config.yaml
n_experts: 96
d_expert: 64
hidden_act: "swiglu"
tie_word_embeddings: false
beta2: 0.98
Below are experts of layer 2 (counted from 0) of a mixture-of-experts language model. Rows are named router (the router's row for the expert), gate (a neuron's input weights, with its number), up (a neuron's input weights, with its number), down (a neuron's output weights, with its number) and show model dimensions 0-191. Each number is 500 + 25 x the weight over its row's rms, rounded and kept within 0 to 999. Numbers have three digits each.
Before each expert's rows: a language model's description of what the expert responds to. This comes from a sample of Wikipedia text that the model never trained on.

# expert 22
What it handles: Word-initial lowercase pieces. First lowercase fragment of a longer word split into pieces, such as b, c, clust, thr, premier, collabor, often after articles or and.
router:524480504510566485455524521535546553479501510497497504463512502496498460535508481516462526524522486511462517520504481497501487485495480487463532474583525491479513544446529485495477440528516464516544469445508456500528521509477508534468473530510521537486520487454500516513465465512490506483501493486550518514554510514487482484505478489492465486534521521501531499526499502539510551551493506475507495466487538506503482500483502501494512497503516452530512486500489488522491517527531459544527484483507482539549510478484481517512503513473501492510492523504504523480479477503530472488
gate0:509482494512513509497528544540521505494555518512492497487471508488467481477487512500558480482498495511582547543475474497506498516490469516553488482532509546497528526506471501520465494492492509492501550506492479523462505508457484479515468486509514460501513476527479515504488536545508474532474508523478498481479504512529496455536468485518535451509478534482495477492551482527492545454486493471549488503559479460460509475479502518527474515497478427487508493512510471487524497490491442508488518557501523523458480502466507486494506485526518480509480494517510498481486488499497476504
up0:526499524512483497505510495434509474514453528493509506479508523503500509461464526513499500491485521498444500474468492511506498488515551461512469515501482485498511483502488469537511539553535480518473501521530531508493495525484499503543517507555512480533524525492539500492512500530497504489509515532507525487533461481507508492495512569503506440485500515431450496521525519534541482522509473520526523513490555472488533503455476503513491430484531506569489492504501530474479499478514490475507460497509460508528508496471475519500505513488500502497486459457501452525469483506485497454
down0:519476495484503482527514495525450498511530492532434502515521512522511502499473524498498518491539526497552520504451520457473513537502481546493486523479491505498482473457471559476507499461463478479510476512486506484471511509517487488541510550493495475467496540535483506492476537488504489471516515464491479522484553502484522508513517480482482502500545492564503521480494535532486519520533551530480536461489469456476554487522486481520521519525499493460484449506503496512509498455488482476515467508533500496524546524521490460524531496472475511555485517490508521483486500537528519495
gate1:498518477511459483496495522480499503481518519488497523511502487489483504495483496527504480545509534540524494461509491489515498521449498506492486484496516474468482510501435521498464479515511481535536490497475490524511530499466463539522495490482532518479484457516526489475503536532512472508489510522489459472540517510529464487495496504525510500460528508425473510498482532524525518510504492529480507464518540506510504515512471482554459542505500513502455453546439555501491571507494520512532529520512526512490511538486511484477553486494520460535518524501477479539503445469507527502
up1:477505494510471462498506499445483536524487501493480512509477522444546552474519483530498536509466458520520468476492465482474482490487485511536486464532504507467483565492473499482538534491491478471524484521478501489499491513466497470480478482449510510475511475491501488506505541515488486434515498466546483485497524510528495490530486455516530491495488518470498509467542500508535531507483508522515490498525474494511480507478500481488524496533536470504502487547508512505529533548481511518553492531493502521447445506532484468443508504468522501507526556529508484499518474491530540515
down1:482446507556487506482517500507486485490497518488488506483506490516508506517502516541500490487468481508497502423475475516492453496543460530508512479470508545507525454490465511472499538493501521503518522525518496470464482460458512500499531561567455470486488484507544511503459488500478462491495506523505528506473472492518546542483475491517549493518477452497528502517499494509513469496540487451466534502475480495527516497531499478497522494481509514482478502472525502488494452495523549465487507499487504492491475454536527523536502555520528470488501461505498532489495518460493541517
gate2:529468500490476499504493444460495493516456515460530463493512517514525485491519475483534512464512504458503528469449518566502493504507538474522498533473549509511498471506489468513485546502517489491524498502515503507475470532507476527493502478490482552508478523489424481497491493518463538487541518534485518497522481516465537511456509514517480505545540500525490488530467482464496488555485477479505520480472510480511509463484509529470529501483470495489473486476522506517521502457524518524470487536474502485513501513514523530543488460483520495513460454528546464519504468524524535482
up2:462487519515457518497494526490483456451504509496496485522464492523460494499524525511496495533514503499491513487539539509502526481528492480519452508504472503513486538541490471509534513498528515476459541490504536510505466508530454513520495501513455478509497525478503502521485485478477496520471500526501512527455470496481508516506497523443497457493508476502512530511511483520517491490532463523528494493511501471475526514548562519539514516450486523486516489449469517462472520522455480462463483443454520522478456516496491495467528512536485538529505465484539471523530506442527479499
down2:527515475515479476476507505568519501481476493485519509493536503486516511495480468490505474508461514518495434460536544523451497469469530499477487467464491510482549501510527518526492510500484476531490518534484526504484467441476492509533487466489535521487509508482536541487467537528521480507486507513580467510488472501486489474478472530538547575476488456482502478477473538483507518471515546447511490486486548516518489490459510532506504532511483498514477511534479506479502496457542482496500523483529520513506531485505513479502501501505523483508447497492500487532507480485485501485
gate3:519537468481502481508478480506453486472517481542470522510569515464513474509491478508475474520513493473493515472491493516503495518461461500498496539527545463463464527534484504499503503527485483483486490493422507532480507476489499528505501480460529498479508477503511490468529507526568475474531490476515515482519512517485491498487484499472466533478530501492497515478526488486523557507513548485544513464519513499506530500473514476586530541487475512469488502505506489491515526514478487540500529496512489493493535517489481490493439486547507519504510517504517525541545452509489482549
up3:543485505466485515466492464504494499515466521506513520495496488481545477517471504515528483501484500516496496491479548551466490521524520471503528535539536503524507469550506495507470540496471504524489487522512503494483503492549463509514544509511476531498531498532478508542486541484512502497520451471514528465476500506434511538492502536527477493496518503508473517518479462488544501533530544503475451477488524461530447520490497523534454491451491532523457522490517505498524518493517501526510529518498476502495511474517459495510484521486493501539546490481529421523512498504503546484
down3:539538491502500497451472505525477475500489495499475501493555507474518488486508488478508526525522511496485491540495516507522513508507515484476460511487496514492532482487560475512490504477514518521504474581475505543486509523534514526528520463503491499503562486499477495467484562494474493494502500488490470480540463515481462484484480510474513517518531520520498487489510503531527496515464550512542555486464485475508529514445553517468536517482491504495510488504509438470519569478535481510477543552475490474480493536527495503504498507519493515509483547502483460500477467534501514486
gate4:502507447498500471511434502502476529489505517478488501483553472477465507481513465514483489474529492501500496510461479531457469493522486500533490475499492478518525492508509538479498470492482502509537491510524518486517517485458521503519519515514532519485520477497532468499499537496465517535519503443495470547539442539497493478495486483515525542522534489515544525519473475515485509488506480515487503503497483503479555507454530503520503490471515509507521519520517526532492540493482437533519439493502509497472534538494469478481488440486513511485485478517515484582544449490487495510
up4:487475516479529511507500469506495483476500491515485487498458516477462500508549460485504461463535540501519499523556482473472551549512479526482484478483479491477512564507524485476466460467562497469530546488497560511517487465446513495516484489515518540507502498492499460506456530476445506500525503510508517522510487524519503548483524455483499489528507464480507478529487525468467483479516494438507515535501529432476477509462500470528505508504499524475489526489497467496508476496502472494506499483543500501462506513492497512494548483481475500535471516481498536499493483503487469503
down4:531512494503531493475527512503529511523457500505520460504466452514531545509457526488474492474516516495500487545527484486488461449498530506464516488516508489473474526513484444505489482484468504480499523412473522476520505484523505496521507530546496492509468511495480479467488558509517505502508482514503522479481549460523523499488530509514490473479510509471511511466465500442485490514512475513517517477500521492482504514499498473444500553489492480477490485503486511463491496469493525524464503512518478446509483507501501547461499502449545549544516470524486495488461496556497538483
gate5:516508476468467485542502500486455469471464528491501492526491495488510501483484469517532495509456456521522553491520520558492509508523533493487474535480486497479480476548490526524513502515489496462477530495481550453502476463564452538522531509525483512492486512506481512453512526527498483539516504534483495487512473497501533486501512555471529493485541469519447495451511499526491488515520507503523476485530538501520497523479512516487455531468483510485478494509466534472489500485476512485486510536471474529505498513484515466491511446473480495523476501474493497517455494440450470496
up5:560504491457463490559487499534474472493455506530499498537485501511553481445514487495547515519432525535484476481477529508479501486502509501495509527520536497522489519478522481513481545519508457480476510521491510454462512516489447504508524507502487503530520517527535518502488541498476527494493499511497475536565448464446489459495551495468509504484533477489523464474435512479476520485504479502513497493499493511510492541478505496509524517521555483516504520541442477521527496490482523497505503494504478501474555481518493467484501464494490512518489484501480491521480505502482488518
down5:509548533497522503514517476479473503432475479559483521511489491508488487478469485506502513496484497487531503480525523507468543510511493473513510508488494494487500482493471502522499486496506515489482504639490516500501505478509480506479498485503468485462455513486498531481515449501490485486498515519491490482509492466488532468513520505524518476496499472504435502522490541483490507491465474509483506458479572589464504484476465530489507494536486518483526515502532527513482505488453479459478547474485502475500499513499548467523499496494485472516503507464506530514499511486472492484
gate6:513503536474520517496526516467448513506484528527499482497479467504501502526475467562502501505520526516479488531498544549457509498506534480491474471515524492485505515503508550509514530503483499512473497490499497513531472474469510481481523491488483500476474528468506497513547456496509541519479507553480500489567537501501478519564521483494485540523460504504496494499441474520500533483494497455485546486456487527516480469451503486497486460472483547494509476490468490506479523439499487493499499518484514516539530518505434498493531485508514471484543487488550506458483526525505474510
up6:488527513516496515509503507492494457459465514476482512510513517479527526527555534477452509484538551452538503473500495457551497556521477514503495512483492520488513485529477484517504490482518479465523467504451494505497459468526520469453450472487521510479467456492508529498474526503485535505501508460541546495480534503462498506507496488476480462521448537478505518502533557468511536494490476495509513469521527480497505488507498488514490491508493433498485473498536539497511495531528473515537498517512524517461495518540519500534491499456496489491473515460491468481520481473524475523
down6:495512480518483533504494504500525515499497511473494482483510499534503495485493508494530498522493466495502472468546495462512524515482491522503505522522484516556514507515477483468486488479539467513489461427460518505498522525528518501502568506480546502515514462497481531567479545514481439454525481504513507549485471461489524490468471516503529497433488504512503485474549496519541480536522530535501463519515483529501496454492522499515515508489540456530478510498487486497559502517512536532488502472516467498510461491508500514490508478506439535487500492536514537498512477484531501468

# expert 37
What it handles: Quotation marks and adjectives. Opening quote marks with the next word piece in scare quotes, such as "popular", "flatness", plus about, large, that, and short consonant pieces.
router:517488506517494471468510500528560538502492497529509536467511507519520482506514526522486508543471454508471507497498486485535543491549496469493507510528519502512522524463563498520504448519485454546553478469501445514509501514476502517485457541541504500472485503476484497506444481511493477479478495504516525516509533490518467490540450493494464463519534535527510464510498456496552527544468487493491516459477502510487505490494514482497496499484531447481516491491515460520508493498501453527535501492525479530498510489479482537501513526452523504514513532512509480447477504513537479473
gate0:504530521462501509484514518514494478495535499513509508495443503497489510511476495488585473480485520499524550505504454493520494537488497481542459516532506561481492527519489471540533499503521543483502536489540476522499497502487495459510488478489498484488479530573485515498496521533485483534478500491484521513463515494500488470550512500513547447472497526509445497464527462519496490451454466506522531489544492489459504483501536547495463516490505448486508495473513481506522527441496485461514491536528549525467502469486492479489496479500502512486472492504523500499495500499473519497
up0:537501529479482502497514487465521485550483506503498497494502485465502508472521459513484504487398535500430516525477518516476471508539553519505510495534464489470503473503474481475493504534545481516473451514498508495530473530491503503486477497528547486501527515518506510488547505520513494510519491471453507487520528492505560500497487516506469443510481544458500485524454526509475512511494491470495539463483496500512512522508463500514508498487502522523460462494477471467483470503479492498520525498477430520543495489473486504532512478515504502465461498498450517525484471526512506473
down0:489472486494505492496506517519490492486540470514460485527500516549514530530486514470476483457544527482512497503490528479478576494550497505499494511498530501509510492510499504517516473518506482509501496604559514459491514500531476537551523498539502494491512521516474515467490519512513486500510497487479501504492525514515543489498488492431468516511490490551513492513472527518531526497557517516524518502490472445510532496503452510513518482522495514490516510505507495512530495453492516506458484531497525495513528540479474452527473544512473516489475526481459513522498522541520554475
gate1:480519500522448487541467498494497529518509512485503493506484536471497534480503499508483417519521555530490505500501481485507486492487512484545481505498527457477471469483470514501464510486530462512491491497489514534518542492489467507518508524488516519480473460540603469497529507534518478512493497506484465471499511493510493511495517497480524505470519506471482536509527512493506519472482487566499485495533539501488510499498504513511458519516488496509481487531497553476509526468455521468534488511487513516482534528450512470506547487522494484514515536477478513516496418489456488533
up1:451526473518495480518456479496502510494518501464501489514439531465535556495534460520471522520472493566549521481487465471461506467506480522509466537519524506502477551535468483482521572447522470502502514516499510532488484523483490478517527488497485462496505450495522501478512516522472495456514479518530510474474478482494486494504509474516526495473463497475511530485514483487536484446504510509500495526491469492492502501508522535502501526512517466487484499536517508477521528515470484476530480530493511499451471512514481478499459526509528515473508527537498529525505499493560548531
down1:459476504522517493502511482500439483491474524479470517493426502485500490488492494499516490516451530487527486440491458462453509467534500516505496475520500500466551499487520538497501511501519495533516518568508487457461516519509508476455508477572489510505518519505473515469457444546514500458473484534530505502488487480522511482525505526482519512501491503491461507514517481464540488494484521520482513518464487493494515505529484516467485520485493488451494509462512554473511481526510508494483535498484489497483478450535500552455508497481458468521525468512479500526490498492484531526
gate2:494506506497479511489471456489484463483483511488535457505545485508490535540508486477556494478466509482504555483485541543459507539492553466502469535473545530515521492493491447497505509478486487486492524487478508500458496541524466480527464485523455532459493490506448516501421508550479538463486519520478511505470477524468507532509505511503523498510534489526492496524459500478503491523504480494520505479513515438481503526461508524514536524474494468479490507496555497517530498499537448506496469501510525501507508492507501491530473502498521482494468504526511483461517472507519481466
up2:508475488528497513500517526484478471491493489508485497498467503502521471527496510535456520503526517508498528504510504500500500523503498516532469492502511538514449490512481481475486445528514517516463510478520513505551444499521486511485493566504474432555501551468513517566469493490438495529490521544504519543514466481519530516480513504471497485493491508500514533508507494547465510454546489504509516536499486481484487492548529458530464525478477542476483470499490483460492564523517512517479487510486494497494479477502506504481506494542464542505523514498519505504530489470512464559
down2:516507440492471482480520485536507514463471564513487540469512507512493487488515502512501510481461515510508454478503521477464491510502491495476503462498514486478517524507521500511486488501491461578492469535497505523446455428473528507497457487481547510489503487497534492503521500451507508512502555496514495473485490501466491451510520465545511518445487494505514504490508511430465505506473499481461436506496534500443512498476480480498477522550500505482518522520506480494490474497505481501497513533532463529516544516497486506520466489517524478493460518501464487524503481472507479474
gate3:518504459493489489501495462507469518499510508507462538469496504489516472483461504468489477522505563537473492506503477486476525511468499517500483531552496474507469512493472533512463518490503447514512508499451492512497530481504495539542544458480505484514487477519510480499496507501522509488563481513498531441522523537484515484470520490502475501498517531442497509473498519468523507479504548511498510514523505497505516482495450507555513532501491518489489525503514535508527505512484508526533516500512493490555557506503447494497489463528525510514502510489537490568538419514509495557
up3:512472490508492524469514477455511509534454527495488531495479501476533489479498511522513478518470526540563471505498550521472495514497546484511518539548509507509512485550508499493478489523462476521491472499511486497492477511559472509496506524505478556500538487517458530511499503484497498484516468494517514509505509515441512497480482501534485474492537512522470506506459464478495498514514489490461454483521506447526471543421477542520479515464500477528466526468512479512510486488520503523492531493491468507525508513504438514510476490524506510520521511507552445515521499511505556468
down3:538515519523514525444482467506487506515467485491498497522531503472502494483489516477500513519530461463502475501465487529527505500475526491521511525523485507534527479504520461489487520488539500443501488564466529520538492517529506493524495484475441513524551476502546536459490514486509486524490504474472507525499491519455484491476481462485525488469507543465505480481488500495519485526439511501475512524556469517466508531451525506459532503460508520488498502535511477535491540469528524521531493507524508522467530536545455505506459498507502506512487500513505460517533480494506505438
gate4:475501492506556491504436497482507500488530520482503486503516492485465515485486489501495475478551520525511539492516467495485481509515504562488483487479482462490525526490520544490502457481442520507501490475504502471507523518473484479511502525517517517506511501484506464542508546487464510564520473475513447510491469524523519489520524516502526538495495493488513542490506445490464505493483497505497532487524495462451521541451511501532565518519467520477491494525535540512538509496484470523500471504493488492508515520491509501504492508524497530497452427495532497567551475521491468498
up4:506473528489508496492512460480482525441518471507500483468491554509462463492529481501513485468531499539475498484532505500465486514483495521481493483482500500482495541510513519484517492483507546483496502489568539474523501491474491506466474518512497529469485544474466487519453545502443529536525546510515501527563447520491488511480542456447525514511535476520495484521486515491453468459522515486512507525495529478457457497461497444520490490468489492492487501526493490491478501543508476494509530462532517495478500501487473524476504487506461499518528525487481536507482523548507486501
down4:478484496510511505460498537538518514508503505496501499495459494498504507487449511502499492498547509488463507500521488489477480473521505472458493486465514430495470523505508479477513529483496537516479494421496506491465490468554492458456490555519493472506482519521500485513500601490516491468501487520525518523467559475525517498519523485499477488459522495494477506527484501489480494506489534495494512506545504488489503516507487444458496568471560499498503493465486479531486512522550515495505527505483502465516470497490482481490504487507518562513462520525509503459514527530482494489
gate5:516476452495459523519481499503481487507496544469509522532490449480519491486494464513538476509468479480527533457506498569508506490503538470494480519473503496480486467489497488500491509524482510454424540527489517494475485471556461531507550524511482512510489499507490511473485556520511435547529532506461474522529493482490528487499525507475552487505507483507475510508496500513520469505490510494492496481504559497516483546514513500495484499512499534507488517501481533498498505475473524492506494524454481521492539500482519471469484435459499490525478545524507507523455547492482463499
up5:543487475473505502541469501523476496481446521501506478533464470538487482465488467522506492517484503505522509437503546499501527478489494510494477536531545472490483508502525518497492543506497497475489517511497530452498466526501444518509489511472495518518503531507513581466528520500479538525506557497501460505510415478437497461467526489493493540485507508488520488456485486474493507507505461506503489479481481521507471476517489502523547540522529516492514496531450515515537499471475486470487520490523489502501497510503456466518515474510476523516486506474458479522487509535470498503
down5:476534552489529489526526460518460483443484498520469521469506510516517502503496530509517500495480492474491465470530527474488535515535517510522516484537506475503523499526465490538486518516479538532462520632501494471473514496519452508519497491488453525501527514519509535484512466513465491503483517512503500508529512509496506476509537529494474500490514483488497458504487535487483501493519485510468490494498528574475515439485486526495521519517523510504524515485519541513510497512479476513508537523511498503485518522505513492452491487480448490490504487494515576513474505500454497503
gate6:492523525450446510499496518476452530483509500514458503483474478480513474467551518525502491507493520481536485556496538503447485491494529487504504491492506512510485530521508528514496505511480506485479507493466511534495545483501477473477467499507469481495459519456516476502543465491496530520489531535485446468519535490504494514528538496505503475500507525488516464499441487496464504485449467496467550501492498506539479491475518498514471466486490519491505491495463451505498498480489469474487497520508489501565548509489452486501504514504565479488536497475554482470472458517495515556
up6:512535498504517501484536533493511496499473571453487495505482547508511509514500494441436518511505554476492464495541491472527496539536486507514486503523499480506492499506455493548514500509542533482521499492458471526498472481497500485459475485485517524468458476508514503521465479508486492485494486482517525447479541489469497517485506504449485485500503529484506529485534513431492519515487481478524486483543492462494505499517514460517480530502516453532466488474501503535453498505525491505512512517434543514470528503522519510509503512449483516487511550483494486486502496442502501459
down6:514485491527496518487484515497527513500497486513518486492509516508510508520496511479519504528484461513522461492504526483543523528501484488569488514503518504514511521536492473465503455529538495455516463383498524461483473535504482509487536509468505484500532478511493516547489543522463468490478476511518494528501526513501559463482465463500525521492527516481492506490528536505489482540537509505486474520495498519479457482498532530511485486504524486507465499527489536542510496489516533487513498468498484466490446440497500483520492461452463534503468473501517537520476477466485482511

# expert 63
What it handles: Common nouns after "the". Nouns following "the" or "of the", such as list, version, games, series, buildings, Awards, often before "of" or a period.
router:548498494498499472487513495511547530511479511513504517472512509517518492506522488500492509556506467501481495477486501518544523496532491476487516500553521511526530520464542496508480453507526463541550457472483451534510505502460510522477462533527516507481500488479474513482435471537499491473514500518530558517519506487504496490539445465500464462520536512512502477520504478516550533543449488506493505466482503484491493463503518509512519490501524444519498481499511437548491531487504454519528477499508470543519527518486488541533515524494519491495513535521521501473485508511533502483
gate1:458520487501502489506477463496487479507500486496505545530518480507480531500497519529482503517539527493468508492507483498494526513532464484504496511475514475476459503513473515544465507498518494532505490485448532505518521496467504521546473496461531487445467460507533458507482511514526510495480497466470475476530522520514489469535509542505490497455547502466495522491562509499493549504490527526517486473511521492509511498485454487544476536483493532496514476553491563524512546509450488522525490503490528534505540552480489467468547493491496492494534514510530500506514435469484488540
up1:491525495526484481487503466488456490497506489472483504517459583468555524469520450521477545499473474544535502498510466475452513475487487505509486479495475517478493549517497503487524570467521476489491519511515520499463509499465469478483498478480530493488525464516514482532490522534513483440503496491515492528533484515532478515521536502512515489499489521488506553469525504542507512538483527508520474518478494509496484515466534509491501525516517466499478521509541529521542485508450537512537500520498500519444512481530485470494489542486476489524528513512501540514512484491527563519
down1:478491529525479525470453478476484464490511478496501510496486516519498509530509501524513518506453492454498473461516451489481482474509476521480509483496498521515497493502483506493510555466505515486508503489513504470481516478510523493473517481537467496494516502462520541446447498522509516483481487496490564535492524526498501556510485484493567513459504509498505514479506493478513482498526481521505465508473503511500503514514498500449531501492491512495498533484532559505506470552464523493514469467499500495422494438547498542513487526477521436492516458505506520505495501448472568486
gate2:502521495486493480456505456472481453491463472492522501492521542495502496500521487489548506488465465446498516461458507538485472502499545484523476525466520495516505516541552463489487535519500482491488488483473522502452476511509473527516492488522493524510456530516434519470480513551513525508484485518459513496493501576472532502482518511539488509529508493533483518518467503477465537519492503486507488532513507484500532468465502548498513518463469465524468519498511517500497499466516447523491503560527526466514498510487488509503493518527497495525493509553502471493511461508495466454
up2:484447501480495501493500491471448491512522500508484497501473492497473454474541476537472480521533471512485550538515510523516518499485482495555489470515497531510467501538500489510489444510507502528485538491528502504551514478525455512493507525528477519521508548472520473503481486479495540513489524497505527477510501527510507498506499462420489473513502516504547516515504506515484513475494463519503514512460497496505495540533506487521485462508475501473532480446509474490537561516483484472488497454478505504453491475507473477450464489549508558508500529488505494512540497499528520562
down2:522494449474471482477511504560522495473499487440499476491524457524507510528495501521491483439467506518510467487514507509481461517489527519498474512556483538493479493501501503480493543522487464522513504561510504512498494484480525529494480481507517458475497498530516495488482506490506490498536521523485479487457463473478518501493528478504518530467482468489529504447468517519494504436488535472507477554474532476472522508478515490499504557486520511501519562530536492498503488492503493502445515523518555515439558511485461484509478487505532506483463466500497510528524486483511530497
gate3:512515478496478509507503512495461490510482514517494540504557490496495471509455475515522461566481512521497510481482507523500473508467525512527484534511509518469477525498467524535482524535502490522493520511473458537492527497489472517536530440466554480488495492542516505505509479542496486499554459498506511415527524492536513482455471530520481528489502545504498506518521519490503514478462572506504523489496520517519533480483476516539539531477479501483473528493507494508498508497456503537537490509490499490519515501489467515514481489518501530506485498492488489563542469464496502558
up3:495503489510487498479491427501536503533452496503495506509525475460518500503520555531534463497483527558529527470478551561485502523534539455538512480536516497516517476517510490505489520504484471531497504509493500484461498478536502523520492493499474539495535500491466528500464518512489483547497455481510526493501487507466558514498488521517499509488483514505511508500476481470503495517504511478461478494511527452515430521445503546528500506463510499514468521504539489497519520498525499509494539480533495512469475475529454524507495498500545526550509488508526448488492500488482553504
down3:505537486490511476456491492503494540494478468518509487525503489506503533506485484471475513522468496484484496518498474489510508536489498532502513500493451534454526476500537464457500511477497541461531516544483505495505451508529505512495499459479497508535533529508464508498497534438473472515488516458475477529510477502479454484501491493473515496540539520503520490512516494481515484510453487501470497491483470520484509530467511511425508500467522503477475484490461498486534568458524492569496510490462516475489516507536466520492484493498464534553500536494497488497526468538468505439
gate4:472479459513481459531445510456505521482535473497512531499511490466482527497454482517481486475553504516492502499478463493478485480504503537476502477487470513499524502493516559477490483483474506545535489502535520490490521548463527476520494555500540520504510448508517469477510524494494507568520540469509464546476519493501513494501473517498525509501520520500523505500520440500494491488538465503452500461473502505492501539479533496541508501514513539503490511492517486519497505485454475504517456498490479484476537512501520493480479499500496525536477467503487510582505460529502452530
up4:530479544510511492511537463485510498473508492474520448491490512538483471491520472491496469463536508516492488474512535531476488532510485513508501500450470504488485541500505521516479509484526515502489511493540535485495479449469519496464473522538472509500508554518476474541461513470452481523537513546503512513564477496525487546502550485485520480530535454517475472528473510485470437440525484451520501527490521459486454523493522475495483467478494498454487524469504469481494469503492501501502522510536513498502487481491485531489507484490467505509470501489502536525480516548485503519
down4:508516512481479493448500512486524480508498518492503494524479485489506524482424533490493484466530487514519530574502514492494472491474506513492485504507510471471476529522499459490478495462479497473482508398455510472521496429526520480546494582539510486481483511489533490481483582472528460487468473484489487487486512492506479497509508487515491485538502488512500499518474487492497468474449524505508504494568507470522492510480477452466514495470530479508484502503514490492493512485509507523516476510489480505523503500505462511466505478474514550506502521510513504471519521534477513484
gate5:523487498486493494527503486501480493484498531473524515532523469506525507494488507502549480504480459522511526492541517545524491508509507466517488524491495495477477456511507519474500474533487523445450526499504520447504482480566463552500558494505464514541492531508473499478485499504498420549519509515468453534507490492500532484561485530465520487500562483516483516458510496512491506524499509497513461511507566532520474555466517507496486500487511502486500490485458502490515514480505511501497474503478482533500516482497497473507480465454517534519483505515507518509467526481464442495
up5:534513485467501478554497499532454504476424531504511541517453483522532505484493465542541523535464493505511472489485517531481534465474506471509502511502533510510455484518493534492504513522525492485477513522509502466480519512508458537535539525501508494532515501510497562463498529501493517512471520492491455502516424478411499460501519491504505503480538497520525486467451506490518474521505479485452496470507521531495489478455478477501528516508544515513503515520470501488502491472491476478485520499532452502482526513508500510499518502516476547480494469504489463505475507491477472492
down5:493534535462524481504523494509470506466483506532470526464496525495498502488504489522510504452505513450509497523509497469483565472501463470491519516502518489521525526516464522553520490491473512501494548627506477495510512483515490485489504467500511486511512500488480568515539494482511493493472487512500480480484489466505511494526529501499510487496491465505510446517497545474473511445520437495504503496477532530473546467499486524499521536537502531486507504506506508503508477447493505473534556511474488487496519542462501518494495503520450479487522488498522485482506498485486534479
gate6:490504483510478520515532535480460511488494556507481495491496480507520490490468493555511472472512524481524501541505497536473515492505536488484510493527507502531498494513527542520525544491458488536490503495473537475516525468509510478500501491522469497509491556472487458537493472506503531523484538520539500495527524480495517499536500507502486491536503528467509467539480493506507522479485469490511539478477474536536476533493502454491495457465451494510500510497475519480516515451506453501503499565482507498557516514523447523455525528506548468495528493523578497468467479507517474495
up6:540517467521478481487506532487533473481485542476485484494497539520508530545464514466476517512535515480491461500521472483532465531492501498483514507535475519499517505504482452537507514522536481483511470511446488533473522482531496492496487497496520518461483461523494496526479515510461480468519522509522540484513509495493521512504459498466471494485459534507521513467544531447518518494504456502540487502553510496457471531530501473489475519515522480517469513519535500506515498496577520509523493553512539508471492549534521489515485535439490509462502519483526471465524505489533487495
down6:464467499516531518488449497477498468504511482508508495496507542499479501515514506453520520553528454477515493538507524530523506499468465461543510479498521516526510490530520531459492481531526511451523479422461504495484464538515500510482492537490496492488496459502493483561507528528460459458523491505511494525506529487494537488479481507499500520489497491504509499534536517512499493491522519481466488481528501505486433481508519516484537501517515482531480501515518529537523549531535576491460518507523505481493504469505521475511461515465455545504459504529511531485491500469497508495
gate7:466488479505526493488559494488472511505500471502468484493490460500460491437491496512470490498538559483491539500494474484505504472462530514509494506488526487459493501511510543481480513517483498518497478465488535433510501522495486493526505496490505471495488452479525481470558533539489481507494476467452534499493497518499530476555477493477523480504504519498484494506513492529484475520508462527461487521553576517486510521459524530507473502483479486510481528481506508525493534458495503499480483460496516527540523494444528442502508498478482475531461457485474533515504468495505461504
up7:474508474512531512478489473491501440492474496546494522533492449486472482498529524459549524527510485523520499542441513501503498494468475511511548493537530513516477489491482497439506522491512475430480506506484510497511529516572501457499505484486508504458510548547542536487518498501529476511570520505495488479513471516539517550517509527506481480479515474515518484467465513478531530518525512484530486474533502493494525482524550519517488491495536516477493531494521504517499521505496498464497483488500485511480473509518483500496558488505497512503471515520452524493477453523467482514
down7:482481512499512499525472466520482452538497517510521510531488531501503497499522528497565567491526538495470504507475499524473484489460504512487555510513499488501463544493517501490481492462496450442444481491538517506492554496506526459473488503481486469479509529500497510510543517502543526470534526578486437511533480482491495542485498522493523502489476469491500500457493502513482543490519508534508503505485496484480509516500521509525490520503537501530512524485500551541507494481505492488489464487493493532477536525486486513534536489480479469529491531489455478512553474527465496481